Experts of a small language model: 32 experts in each of 12 layers.
Below are experts of layer 8 (counted from 0) of a mixture-of-experts language model. Rows are named router (the router's row for the expert), up (a neuron's input weights, with its number) and show model dimensions 384-431. Each number is 200 + 20 x the weight over its row's rms, rounded and kept within 0 to 999.
After each expert's rows: "gets" lists some tokens that make up at least twice as much of what it gets as of all text. This comes from a sample of Wikipedia text that the model never trained on. Tokens count by the router's weight.

# expert 16
router,164,194,192,229,224,210,238,218,196,222,184,219,209,223,196,216,201,180,226,185,244,214,250,182,179,212,232,206,201,195,205,206,198,199,199,234,200,190,218,191,186,229,200,208,233,197,174,186
up0,182,184,231,177,221,207,211,215,197,209,192,204,235,202,216,202,214,191,187,192,210,212,185,217,187,203,210,203,207,174,190,198,168,211,219,197,225,186,220,190,172,220,184,192,175,217,167,211
up1,205,200,233,194,206,225,178,199,222,161,169,167,231,259,224,190,183,201,219,204,216,240,228,167,228,204,237,196,183,200,193,185,207,207,179,173,242,205,176,148,201,235,207,196,219,204,181,175
up2,214,225,196,204,239,210,203,196,179,202,238,195,233,205,204,207,181,218,222,201,165,186,213,201,174,215,209,193,184,196,186,202,192,242,243,199,222,248,230,200,202,202,181,185,185,223,174,198
up3,202,195,199,184,209,201,228,190,167,183,189,230,208,221,196,184,198,179,180,222,233,241,210,168,209,187,211,183,189,202,180,194,196,194,186,184,195,170,165,225,189,181,207,176,229,197,216,211
up4,212,168,205,188,169,196,222,194,210,214,205,177,174,226,242,229,259,208,198,208,208,208,199,192,219,224,227,216,215,202,226,174,201,197,222,211,217,166,178,196,182,218,178,153,191,211,207,176
up5,224,225,212,232,203,167,194,210,200,187,199,223,180,189,184,251,193,184,218,213,213,202,184,198,217,202,208,200,175,209,204,195,186,203,212,212,197,189,171,205,199,228,200,219,204,212,170,196
up6,179,190,215,238,184,188,210,201,182,212,196,203,196,173,198,195,200,201,219,194,226,246,220,164,191,228,197,223,220,205,189,198,204,185,190,198,214,202,167,237,180,222,180,161,204,215,199,202
up7,190,209,186,170,209,180,226,197,193,194,213,214,189,210,219,240,203,245,214,213,192,169,221,219,167,182,221,193,219,193,211,170,185,182,245,159,152,230,235,160,185,217,185,199,194,199,200,230
up8,205,222,194,225,173,193,227,198,201,194,187,179,241,188,200,221,182,170,187,208,197,186,200,230,204,212,209,175,174,207,215,199,185,211,205,191,194,177,207,194,196,226,203,200,193,177,242,209
up9,231,208,192,187,213,178,211,184,182,164,170,202,196,185,179,241,222,198,225,242,221,181,181,188,224,222,188,189,215,206,188,195,199,180,215,191,210,193,178,184,210,199,181,221,228,213,173,195
up10,201,218,220,214,229,227,185,159,218,172,194,203,228,183,230,203,228,234,188,197,197,190,215,205,199,182,181,230,157,216,170,198,195,187,173,175,204,192,181,201,194,180,146,202,209,181,219,194
up11,186,210,217,200,208,213,219,197,194,176,199,189,210,216,207,220,186,180,191,215,194,221,204,219,177,228,239,201,204,209,206,182,200,167,213,194,198,199,219,180,197,189,202,188,183,210,233,187
up12,201,210,203,183,207,205,221,235,173,186,215,211,171,193,223,223,208,182,154,215,194,216,202,219,175,221,188,170,205,208,245,186,182,219,237,188,196,209,228,172,202,196,197,205,205,222,173,138
up13,211,201,204,217,226,183,213,181,196,162,172,193,215,210,153,204,201,211,221,220,226,208,220,173,199,197,178,212,217,190,179,176,217,180,205,186,188,189,199,223,215,193,199,181,187,216,165,224
up14,189,246,208,191,231,223,172,196,189,227,192,233,212,249,215,249,193,201,231,195,189,217,203,230,178,178,186,214,237,195,190,224,235,196,225,209,244,150,194,209,165,217,227,169,211,174,206,228
up15,186,181,211,211,252,221,196,200,196,227,240,172,184,209,211,194,221,195,207,199,206,176,206,232,195,178,198,200,145,215,216,201,219,202,237,219,193,209,222,186,211,191,200,196,162,206,211,178
gets: "\n", "|", "(", ")", "as ", " "

# expert 22
router,188,190,184,222,211,201,191,186,219,220,208,198,225,161,218,188,210,214,204,165,190,233,192,204,203,193,232,227,190,237,181,229,202,159,189,192,204,191,220,185,215,204,190,184,216,193,203,193
up0,222,207,210,190,191,206,205,239,181,201,192,200,193,203,236,214,205,187,179,196,189,204,208,188,204,212,190,209,175,193,204,222,223,194,196,178,232,160,213,235,173,185,177,194,188,173,198,192
up1,186,204,226,243,198,177,216,189,157,228,203,166,220,254,164,223,201,205,196,206,195,207,213,221,175,161,200,203,220,219,157,240,165,210,192,201,188,198,178,172,225,197,208,193,220,230,211,192
up2,190,216,208,214,184,192,237,233,234,228,200,169,203,199,189,205,179,222,204,224,204,188,188,169,227,185,181,216,221,205,192,194,177,185,144,165,177,184,175,173,211,183,212,210,219,219,189,212
up3,204,206,241,224,225,184,248,203,181,182,205,189,192,184,239,210,170,220,172,198,183,194,200,209,232,173,222,204,167,206,210,206,219,202,201,172,210,182,199,184,224,176,181,215,213,181,218,198
up4,244,195,216,225,179,185,215,219,203,202,169,234,188,193,180,218,178,179,201,191,154,193,191,186,172,213,190,212,164,179,154,204,218,200,187,182,179,222,204,190,226,238,195,194,193,205,195,164
up5,204,205,194,250,217,232,199,224,216,219,207,161,199,199,190,198,196,152,210,234,231,181,222,196,223,197,203,211,200,215,198,213,177,186,192,206,220,234,219,145,206,196,161,216,214,198,208,179
up6,201,179,202,195,213,213,192,154,185,177,204,250,193,218,211,172,183,225,203,184,180,203,214,208,177,215,203,205,188,173,183,199,240,218,219,168,181,232,181,198,189,183,249,180,197,203,245,156
up7,167,220,188,205,207,222,225,217,206,227,236,215,209,225,223,240,215,225,199,183,226,193,181,170,218,214,201,233,222,215,228,224,145,184,152,175,162,223,190,146,185,209,214,174,180,211,195,214
up8,212,204,164,226,194,184,197,202,207,197,164,152,201,189,196,166,213,200,206,184,214,194,196,219,211,228,210,203,237,189,181,209,200,174,191,183,237,246,190,223,250,201,207,176,203,224,227,170
up9,189,194,174,164,239,196,200,171,219,208,206,216,222,205,190,201,226,181,227,201,205,208,181,215,210,226,192,227,223,185,200,192,209,190,182,214,174,250,222,221,203,197,192,189,194,209,186,179
up10,199,194,205,223,187,186,197,199,224,213,171,260,175,174,223,168,195,197,210,214,197,169,241,215,185,186,224,220,194,196,195,219,196,207,174,198,213,214,197,190,200,208,161,195,199,207,200,185
up11,216,207,175,213,204,192,197,200,210,203,192,194,213,191,212,175,183,207,201,185,206,183,237,173,207,157,197,225,216,168,191,196,202,177,165,208,178,186,209,154,237,172,203,198,199,209,184,176
up12,209,239,236,227,229,206,231,191,219,213,184,228,233,193,204,204,222,228,181,222,146,164,195,217,169,237,184,189,221,217,208,173,237,199,192,183,205,186,207,204,170,186,209,220,169,193,263,203
up13,204,195,198,208,243,211,208,212,217,210,236,224,188,204,215,199,187,192,148,191,199,196,232,203,237,213,215,201,234,183,244,161,220,179,204,195,183,273,205,165,209,207,196,184,169,215,219,219
up14,207,190,221,191,214,216,194,234,219,220,225,216,169,256,198,222,210,211,172,185,199,185,231,184,198,217,189,200,222,189,186,172,214,201,192,197,244,247,201,181,207,182,176,209,227,195,200,180
up15,238,169,227,207,197,238,222,170,222,199,212,183,214,184,228,134,206,258,189,178,186,199,215,184,172,228,223,183,173,220,187,220,198,186,225,200,216,180,196,184,183,149,226,192,201,215,193,183
gets: "- ", "p", "in", "st", "c", "v"

# expert 19
router,191,228,230,228,218,217,199,199,221,193,200,218,213,224,219,154,200,222,220,169,200,205,172,174,195,208,207,197,253,213,219,172,204,193,231,171,181,168,202,211,200,209,218,213,201,179,212,180
up0,211,231,233,237,206,193,224,186,199,162,214,191,194,206,217,186,202,195,205,232,193,197,205,193,179,223,209,211,230,165,215,185,183,198,205,233,193,222,204,211,210,207,198,193,228,213,211,245
up1,203,238,189,168,231,225,205,179,190,191,208,188,217,204,196,212,215,198,211,202,180,188,204,185,217,177,202,196,162,163,174,209,221,217,195,164,149,188,200,166,204,210,202,187,237,182,188,174
up2,181,186,206,189,237,200,220,204,200,213,199,192,179,175,208,191,213,209,188,221,206,197,215,206,242,211,208,189,172,214,179,219,213,210,192,201,218,191,217,170,211,187,176,217,211,215,193,178
up3,211,186,188,189,227,166,184,213,212,181,173,209,170,216,253,223,171,197,189,187,191,204,198,193,197,215,214,213,214,174,193,204,209,228,202,219,242,177,215,214,200,184,205,217,190,206,193,197
up4,218,186,221,208,230,200,186,214,141,186,208,177,185,234,230,168,195,189,186,196,220,219,217,192,176,209,191,218,215,197,159,154,212,145,161,191,169,199,204,173,249,209,198,206,250,193,202,190
up5,155,208,257,207,222,185,182,213,179,180,184,193,200,188,215,227,189,185,163,227,228,211,205,214,205,199,204,203,203,168,164,196,187,219,204,229,169,180,143,174,230,214,172,228,176,207,181,215
up6,217,246,230,236,183,158,229,200,191,178,197,170,191,206,234,220,245,212,212,214,211,204,196,165,211,184,206,208,166,200,206,233,188,176,204,214,197,217,185,189,219,173,217,164,185,214,175,216
up7,181,212,178,225,199,185,193,216,204,175,196,195,206,219,211,228,226,161,165,212,161,209,223,182,195,168,198,202,232,186,206,178,184,181,159,220,231,210,198,174,204,196,227,202,185,200,232,190
up8,200,223,219,181,194,209,195,226,175,160,219,203,175,209,207,209,183,231,184,187,212,209,197,214,226,227,199,241,230,222,204,224,184,204,181,227,199,186,214,192,223,211,195,215,250,196,209,209
up9,209,210,224,208,195,198,239,188,164,210,184,172,189,236,218,202,200,200,188,229,199,168,197,166,200,168,185,217,206,217,206,239,180,162,203,213,175,177,202,145,216,205,223,205,200,223,209,223
up10,197,194,208,195,182,205,229,214,200,169,219,180,199,222,188,178,215,217,198,190,195,174,215,190,220,209,245,209,203,212,195,212,194,197,172,151,209,154,165,217,217,175,197,185,187,201,182,179
up11,223,170,182,184,214,225,185,158,175,171,200,219,163,216,186,178,204,230,226,173,198,223,185,223,187,215,194,190,190,221,209,157,168,201,178,181,189,224,236,186,201,203,195,206,193,175,198,198
up12,182,210,213,189,209,215,215,172,206,219,202,193,183,185,192,237,212,219,189,181,186,195,196,186,191,215,180,207,227,201,223,175,224,179,178,227,190,204,188,188,214,215,189,192,183,198,166,200
up13,200,200,191,181,197,186,247,227,204,189,183,172,209,180,154,208,199,206,196,196,194,181,185,195,175,211,159,206,204,184,205,212,219,203,212,186,181,207,207,182,184,199,222,244,201,208,196,175
up14,194,216,166,167,175,248,213,187,222,170,228,238,207,183,188,186,216,213,199,186,204,161,206,205,195,199,205,213,211,193,224,187,194,218,173,199,192,206,193,210,176,167,196,177,195,192,174,205
up15,199,210,227,151,202,203,201,201,212,212,222,192,212,193,209,191,198,197,186,206,171,174,198,193,230,200,182,210,213,190,177,221,193,173,165,158,191,171,167,204,194,165,206,186,234,228,170,182
gets: "a", "o", "e", "u", "i", "A"

# expert 12
router,175,178,169,179,179,210,170,228,200,171,194,171,209,201,197,204,193,189,167,197,177,202,184,216,184,226,224,193,192,181,192,207,211,182,227,221,209,211,219,180,223,185,191,196,211,194,233,184
up0,195,196,234,185,188,184,194,188,201,191,198,171,214,187,193,197,212,221,184,201,217,199,196,185,190,203,187,191,161,229,243,224,190,202,202,187,174,191,199,167,192,194,172,169,185,154,214,186
up1,204,186,184,183,194,215,185,216,209,148,214,217,225,198,201,234,176,237,212,192,227,202,209,214,206,185,195,208,143,168,199,223,181,237,225,195,188,191,199,220,174,183,205,204,158,216,208,199
up2,224,237,202,188,192,216,187,206,211,202,212,181,211,211,210,231,205,192,196,178,217,173,196,182,221,184,201,193,221,213,215,169,205,200,188,198,230,196,203,204,197,222,199,210,220,226,186,174
up3,196,192,197,245,207,213,231,214,204,170,217,184,221,197,214,209,200,189,197,190,186,211,225,209,238,199,200,201,206,189,189,222,222,173,218,201,189,207,174,226,208,180,198,199,183,185,192,193
up4,173,207,207,208,208,190,166,173,194,196,134,183,262,194,174,190,244,181,229,210,165,201,233,193,182,202,217,207,192,186,187,209,213,204,239,198,238,189,220,212,213,183,182,195,199,200,197,213
up5,193,189,187,176,199,184,219,214,185,197,171,237,218,228,250,232,241,203,179,197,163,201,210,187,187,198,181,204,189,200,206,196,179,227,214,195,200,197,190,202,188,194,188,193,204,220,187,209
up6,202,194,184,182,191,226,233,197,268,169,238,200,181,217,186,189,200,232,177,223,166,204,190,192,183,220,172,185,194,226,166,175,199,192,237,208,162,189,196,174,198,209,191,199,214,201,198,134
up7,211,195,170,163,219,178,206,162,240,206,217,236,196,204,220,195,228,223,214,157,154,209,178,177,219,205,200,208,181,217,185,223,238,186,208,182,196,236,174,172,162,201,195,210,160,204,190,197
up8,172,190,195,221,229,205,190,208,207,179,181,223,206,206,266,207,191,184,178,217,187,213,198,183,229,218,184,192,179,205,200,204,200,164,225,210,177,169,201,218,183,186,227,198,191,195,214,182
up9,201,230,191,207,203,201,220,203,182,203,181,162,240,178,165,176,187,239,190,211,221,220,200,206,212,202,207,189,219,206,206,206,232,261,173,212,177,154,200,199,179,201,181,180,235,175,216,201
up10,221,242,203,194,226,224,179,163,168,180,221,210,212,219,205,221,228,200,203,231,200,205,221,193,215,226,209,219,224,210,203,190,216,168,196,231,179,210,213,213,214,201,183,211,191,240,165,216
up11,229,181,177,182,206,185,247,162,236,210,190,208,173,207,219,201,246,217,187,214,165,211,182,166,193,211,174,176,193,183,225,211,198,181,223,218,167,262,176,188,184,217,191,201,175,180,203,184
up12,220,213,190,228,206,184,198,239,201,218,186,208,187,176,207,202,203,197,205,197,172,198,214,229,180,183,167,233,188,165,182,217,188,193,194,175,193,213,225,172,212,178,226,201,199,193,157,196
up13,207,199,210,185,167,179,202,183,216,217,190,200,215,239,243,224,189,186,230,205,212,207,225,169,201,196,206,225,191,163,186,212,221,202,191,203,170,181,177,217,198,194,223,224,197,222,185,237
up14,209,176,179,168,210,205,183,169,219,208,208,191,181,221,234,248,219,205,174,190,201,216,182,181,183,219,212,205,162,236,206,221,202,192,212,220,188,240,205,173,196,218,190,222,234,186,206,166
up15,169,195,217,216,225,181,177,189,236,263,174,219,231,198,187,183,193,223,175,222,170,193,193,206,213,209,194,230,178,186,188,226,204,216,211,187,151,203,187,215,178,188,196,168,202,200,203,206
gets: "and ", ", ", "to ", ". ", "–", "born "

# expert 26
router,192,215,188,212,200,173,176,201,215,191,160,172,239,186,190,188,205,197,184,184,178,189,204,192,210,185,208,193,191,201,214,183,240,227,168,174,202,190,195,212,203,215,182,204,192,179,223,213
up0,195,193,218,213,223,187,184,210,223,180,202,179,200,197,194,206,198,192,204,208,201,182,220,195,200,181,229,201,183,214,191,240,178,198,184,216,215,215,180,226,200,182,175,148,186,182,199,231
up1,220,204,210,204,209,169,187,184,188,189,171,192,231,209,190,179,216,218,195,234,199,205,186,177,174,193,196,212,194,190,204,207,219,214,209,179,205,161,237,187,160,177,191,199,208,207,169,212
up2,196,210,198,231,210,202,197,201,206,220,212,191,216,197,208,199,201,204,192,175,229,207,207,211,193,183,207,218,215,184,198,184,184,193,203,241,177,222,220,153,218,204,201,185,226,188,173,202
up3,212,178,226,188,161,194,173,200,195,240,193,192,233,193,202,233,222,205,197,176,201,194,198,203,197,211,201,201,198,208,187,168,158,208,184,182,221,190,206,183,197,173,216,146,199,202,206,211
up4,224,192,180,242,229,178,205,180,203,201,203,161,189,209,182,228,200,210,199,209,187,194,196,197,189,178,172,233,157,201,172,238,215,180,207,204,213,234,207,216,206,196,239,187,217,207,217,175
up5,174,192,199,181,222,211,205,192,179,176,166,167,207,178,212,203,228,170,192,184,152,191,211,213,207,207,197,225,202,219,196,187,206,218,197,193,186,182,229,213,210,213,190,159,168,234,221,230
up6,178,172,201,197,188,192,170,185,217,176,233,196,205,183,216,204,227,210,223,193,212,210,189,189,228,192,189,213,190,192,187,203,208,218,195,157,208,192,148,195,193,160,198,197,210,229,201,197
up7,198,239,201,169,209,205,204,210,187,169,176,190,214,200,182,189,206,226,188,173,199,203,188,181,216,181,222,161,197,202,167,229,229,181,191,232,192,226,227,205,238,195,213,184,237,197,226,225
up8,231,173,209,149,203,256,216,169,227,176,195,247,217,206,215,222,231,213,178,186,173,229,212,202,220,189,212,222,212,179,223,192,205,187,193,175,231,219,178,188,210,183,205,184,168,199,213,216
up9,206,190,196,184,217,141,164,219,149,182,196,197,219,164,197,196,201,189,215,211,195,191,177,230,199,209,185,185,178,200,223,193,211,253,221,219,210,215,161,185,217,202,184,180,192,191,207,209
up10,221,238,206,183,237,185,260,195,189,189,189,193,189,184,235,169,169,202,181,221,163,205,212,213,210,197,173,190,215,180,220,230,236,215,184,157,217,203,200,189,204,184,241,200,190,178,185,199
up11,193,204,217,194,185,178,199,175,179,191,208,179,196,202,197,209,201,226,204,190,190,211,197,177,208,195,195,192,168,207,225,224,185,212,165,214,196,168,166,194,217,199,225,192,188,236,200,222
up12,203,212,197,205,191,184,208,203,214,187,203,200,219,232,223,221,228,210,164,175,189,207,216,205,210,186,199,189,204,190,181,211,194,231,203,212,216,224,199,167,204,234,187,195,184,220,187,195
up13,189,238,227,209,147,181,203,208,171,236,223,212,190,194,241,247,202,219,195,183,221,206,199,213,210,212,205,229,188,228,214,221,181,217,185,193,189,201,164,189,215,180,171,211,176,196,220,228
up14,195,220,195,222,190,169,208,177,227,214,219,210,164,226,199,221,214,235,232,217,199,205,195,219,204,231,208,193,167,212,168,203,187,159,231,196,227,230,194,190,217,158,199,208,192,201,169,174
up15,195,234,223,156,228,211,206,195,182,215,182,176,210,185,229,209,199,228,223,180,188,201,178,190,205,206,229,221,182,219,189,213,215,211,205,188,171,216,166,229,219,240,171,196,189,214,205,202
gets: "and ", ", ", "-", "to ", "or ", "the "

# expert 23
router,204,191,204,185,156,162,214,211,218,182,221,184,188,161,197,175,193,236,188,208,200,197,240,194,206,214,215,184,142,191,202,216,218,238,224,232,194,200,215,169,204,195,153,213,212,177,206,168
up0,224,225,234,198,195,221,219,164,171,211,229,192,202,230,243,195,213,232,211,221,195,230,194,185,252,206,195,188,201,198,239,197,174,226,209,178,165,201,181,189,170,163,208,228,199,205,187,189
up1,216,210,223,226,221,225,202,216,195,214,216,202,196,178,223,213,210,169,215,173,213,220,195,185,203,175,188,199,171,210,216,223,231,195,211,209,237,206,174,230,205,209,218,176,231,203,163,205
up2,236,209,164,196,214,177,186,209,197,169,212,200,183,182,188,240,219,206,200,220,180,197,195,223,215,203,233,192,228,176,161,221,192,198,196,213,184,237,174,189,175,199,196,195,199,203,189,157
up3,223,237,208,223,195,182,207,192,204,185,203,197,191,184,198,220,216,193,198,216,151,185,220,173,188,189,202,224,202,215,187,205,173,232,191,215,189,173,212,184,202,194,167,215,205,207,161,187
up4,238,236,218,187,180,220,210,184,196,173,215,173,258,218,202,184,208,242,220,239,198,245,233,182,150,218,171,209,220,189,234,230,208,232,233,178,217,182,209,210,197,196,218,215,182,237,231,169
up5,226,203,187,255,178,182,191,172,200,206,183,232,194,219,168,193,216,198,189,206,193,156,191,187,200,191,203,264,221,215,193,197,190,196,193,206,183,193,184,237,223,194,163,195,225,183,183,209
up6,208,202,242,186,196,161,225,194,190,175,175,218,172,199,209,198,174,194,176,207,190,214,236,175,220,166,211,215,193,158,205,175,190,220,192,224,217,204,227,200,181,237,188,198,220,195,215,201
up7,227,219,176,180,177,195,173,200,222,206,200,186,185,193,208,190,196,210,215,192,173,196,201,189,193,187,237,192,175,204,216,199,222,223,188,198,193,208,200,212,190,196,187,195,218,200,199,186
up8,186,173,193,197,205,178,193,223,218,222,166,180,226,198,202,225,183,187,219,188,189,232,223,156,232,195,199,215,183,207,180,227,179,223,197,187,234,232,231,201,167,204,204,207,179,209,223,211
up9,182,172,243,189,191,204,185,220,150,207,210,155,184,209,197,167,200,190,233,230,211,211,217,183,189,206,204,149,195,224,232,241,212,184,244,197,206,232,186,178,240,191,192,193,189,231,212,174
up10,222,187,202,197,218,200,198,176,179,191,215,208,188,187,174,206,215,248,175,211,168,184,203,206,216,185,176,192,226,210,170,220,226,199,197,207,214,223,171,222,212,206,179,193,198,194,191,197
up11,205,204,201,210,203,170,190,212,199,169,203,153,195,201,181,185,217,210,200,203,183,199,166,159,213,161,203,196,207,200,191,182,201,210,185,182,216,182,194,194,151,184,204,177,206,183,223,178
up12,203,181,207,196,193,196,214,237,177,193,196,177,216,179,211,184,237,171,202,182,185,235,212,192,211,218,198,200,170,152,208,229,212,207,204,191,215,206,206,162,184,211,212,174,216,206,195,193
up13,203,180,206,179,195,202,189,210,180,211,223,223,192,204,177,210,215,188,199,199,208,208,195,198,215,186,242,206,175,205,183,192,199,189,175,196,188,219,182,212,184,246,227,193,227,238,239,188
up14,169,216,186,211,201,193,207,188,199,207,227,173,256,202,211,200,196,245,194,167,207,204,207,177,213,228,190,223,176,207,190,257,203,196,203,212,210,187,182,197,219,160,192,186,184,203,218,199
up15,217,259,177,212,181,191,193,194,191,194,214,192,216,220,229,176,178,230,202,238,210,215,232,231,194,218,249,220,158,225,196,204,187,203,215,185,170,216,216,208,194,153,186,194,184,189,204,189
gets: "was ", "to ", "he ", "were ", "had ", "she "

# expert 9
router,189,231,190,226,176,213,208,179,187,185,191,203,195,173,206,191,221,188,214,227,216,228,207,186,212,195,220,188,171,230,202,213,175,196,216,203,213,266,207,188,191,199,216,174,186,203,207,205
up0,210,197,225,204,246,215,172,219,203,194,202,220,221,210,223,206,214,196,228,210,205,177,182,179,189,195,192,224,239,217,227,187,212,181,187,160,225,228,215,212,180,183,169,190,225,214,207,206
up1,206,182,225,183,179,180,223,165,174,187,195,221,204,197,218,225,209,226,195,187,188,177,211,188,217,210,248,220,222,165,202,198,211,204,218,200,211,199,123,222,193,189,206,251,211,196,227,186
up2,205,192,235,211,213,165,238,207,191,243,201,206,171,220,185,212,213,144,204,211,207,182,224,177,223,221,239,195,161,213,206,240,178,221,175,188,219,215,206,183,208,235,219,191,238,221,210,217
up3,191,195,212,165,178,209,245,240,209,195,176,188,174,203,192,216,202,228,218,205,221,195,220,184,227,242,243,173,193,189,214,214,193,192,152,196,219,166,174,182,192,214,209,177,195,207,192,176
up4,166,227,180,221,217,207,238,174,202,214,184,185,167,183,180,179,200,198,165,197,200,170,242,165,198,252,235,206,212,191,204,183,200,212,166,162,235,173,201,162,216,221,222,224,204,204,205,195
up5,232,184,210,205,235,228,199,202,203,188,195,207,199,210,201,190,195,201,218,186,208,145,193,201,184,209,206,200,195,186,164,185,186,192,185,175,223,210,230,165,163,213,152,194,199,211,222,151
up6,221,209,235,200,205,136,196,243,238,200,173,201,205,191,205,175,205,190,200,192,209,211,200,159,224,169,193,190,223,206,179,192,199,200,188,168,186,186,194,201,209,181,231,266,226,207,197,195
up7,208,178,223,210,188,159,253,207,192,207,187,212,190,213,180,187,219,241,172,200,230,207,217,164,176,194,229,197,180,199,167,181,188,159,224,214,235,192,176,197,233,259,199,193,202,185,172,169
up8,193,227,164,167,226,212,195,219,212,182,171,224,214,199,191,203,211,175,178,225,185,187,195,196,243,226,218,226,243,206,233,192,204,225,186,179,180,182,176,203,190,157,214,217,162,213,237,238
up9,212,196,204,193,182,190,194,199,189,189,208,178,176,192,204,204,221,211,183,203,198,190,210,239,177,208,189,227,191,165,212,205,210,197,181,217,190,212,207,201,179,170,246,194,223,192,215,219
up10,209,199,194,206,191,209,165,163,217,185,218,179,202,225,193,204,220,230,169,209,203,222,201,204,169,209,195,184,175,191,160,225,205,204,216,217,203,192,211,231,188,187,207,195,226,171,232,221
up11,193,202,203,244,205,209,196,186,180,223,180,184,232,199,217,210,167,214,180,223,220,220,177,193,186,185,223,200,169,203,185,198,206,251,193,219,176,228,205,211,219,207,199,229,236,232,208,186
up12,218,184,210,163,187,165,227,196,192,222,198,192,207,191,202,221,225,247,214,218,222,187,206,145,186,193,198,166,200,231,165,204,149,162,176,185,173,221,201,135,181,194,218,190,226,216,198,170
up13,193,166,187,218,215,193,207,190,192,230,199,201,216,206,191,194,248,193,197,212,172,188,194,186,212,228,197,234,151,195,209,197,212,191,224,194,229,199,222,233,174,185,176,201,207,189,203,199
up14,228,209,208,189,233,196,235,208,180,171,187,156,190,171,179,219,219,205,213,214,228,220,197,175,173,231,210,225,179,203,209,191,183,213,209,177,184,194,193,209,216,222,228,217,217,180,195,197
up15,243,214,192,230,223,173,177,201,216,194,192,201,190,227,162,213,170,221,215,213,189,181,185,177,165,182,188,228,276,225,213,208,218,157,209,184,198,198,188,198,211,199,182,209,209,209,188,181
gets: "K", "S", "B", "W", "L", "C"

# expert 21
router,241,193,193,189,211,208,241,170,216,157,211,194,232,221,235,220,186,191,178,220,168,210,249,169,242,173,226,228,184,209,186,204,225,156,181,193,236,185,209,210,205,166,201,214,221,225,210,244
up0,216,198,203,205,210,213,226,199,163,163,194,225,201,216,190,207,193,174,189,213,183,230,217,207,196,178,220,202,197,203,196,183,183,222,191,160,240,211,189,226,192,214,204,224,239,231,191,179
up1,229,182,203,188,240,197,175,191,193,151,208,203,185,195,191,203,239,181,195,192,218,222,238,182,238,165,220,213,189,207,184,180,136,187,199,159,196,159,198,184,243,182,221,191,202,256,177,193
up2,204,232,219,200,214,196,188,174,217,200,177,201,216,207,188,191,216,228,184,204,224,185,178,196,188,199,207,182,213,187,202,193,205,168,164,183,188,207,196,154,159,184,189,197,233,227,160,192
up3,204,186,219,217,192,224,220,240,226,199,190,175,189,200,209,221,194,199,202,193,163,172,212,215,202,189,217,222,167,192,227,211,221,230,214,229,169,187,179,213,205,175,183,202,212,205,222,200
up4,228,182,191,212,168,205,215,239,182,201,184,205,196,197,248,226,212,189,182,178,183,184,153,158,162,195,182,193,190,176,188,237,238,186,176,238,208,186,211,190,202,239,212,180,221,184,180,172
up5,222,210,158,196,183,200,192,165,139,215,178,168,214,211,164,153,203,243,172,214,192,210,199,202,219,227,183,227,163,202,163,219,206,207,202,197,194,215,196,217,213,214,248,173,228,204,214,188
up6,240,185,210,217,237,217,228,162,212,196,163,224,202,213,242,216,183,208,215,203,194,198,230,226,199,214,180,230,196,204,175,236,211,184,174,215,215,176,183,222,236,227,211,192,222,207,179,216
up7,199,209,206,243,248,188,201,183,220,210,227,172,196,222,247,211,181,260,194,163,187,200,222,191,175,185,182,227,200,182,192,259,203,202,186,183,225,192,196,172,231,191,180,193,242,177,211,192
up8,231,197,209,202,161,238,210,158,170,203,219,220,153,215,216,204,187,206,238,208,194,190,180,192,194,185,202,187,187,161,192,179,217,199,200,200,205,182,187,194,227,157,229,213,234,211,229,202
up9,191,181,207,184,191,211,213,214,224,203,228,202,185,208,215,192,207,182,185,172,187,224,217,192,240,243,224,200,187,193,223,228,219,192,214,218,193,216,200,223,178,193,214,210,220,188,183,200
up10,204,190,163,195,184,165,175,179,198,177,177,213,184,211,196,179,218,196,220,223,227,193,194,195,176,212,214,194,168,186,214,200,216,188,209,228,208,247,195,165,174,208,217,157,202,200,190,203
up11,224,200,206,201,234,249,212,204,199,216,193,193,206,221,195,199,200,210,167,159,193,185,209,185,226,187,189,205,201,206,168,194,215,195,179,206,221,189,186,221,211,192,189,198,191,233,211,167
up12,209,203,226,204,204,191,217,181,228,239,202,208,176,205,228,194,185,198,189,185,199,190,177,182,216,219,172,177,211,216,187,213,177,207,231,197,211,241,221,178,211,200,191,194,201,211,182,178
up13,203,203,215,213,220,188,217,211,227,197,204,184,199,181,247,207,199,190,194,214,178,201,212,214,174,215,220,223,197,189,182,220,207,161,169,220,224,175,203,201,219,199,216,191,190,178,187,203
up14,158,181,186,194,207,235,200,216,167,196,203,159,239,234,245,212,218,194,160,177,227,193,248,184,192,135,199,176,205,178,177,199,190,210,183,185,237,186,182,200,221,218,215,201,170,229,214,186
up15,201,174,195,160,182,209,216,218,203,222,211,198,164,233,220,192,198,159,213,204,180,184,181,201,207,184,189,204,179,203,221,177,187,222,193,161,241,169,196,182,199,169,212,186,231,191,239,213
gets: "is ", "was ", "as ", "it ", "It ", "to "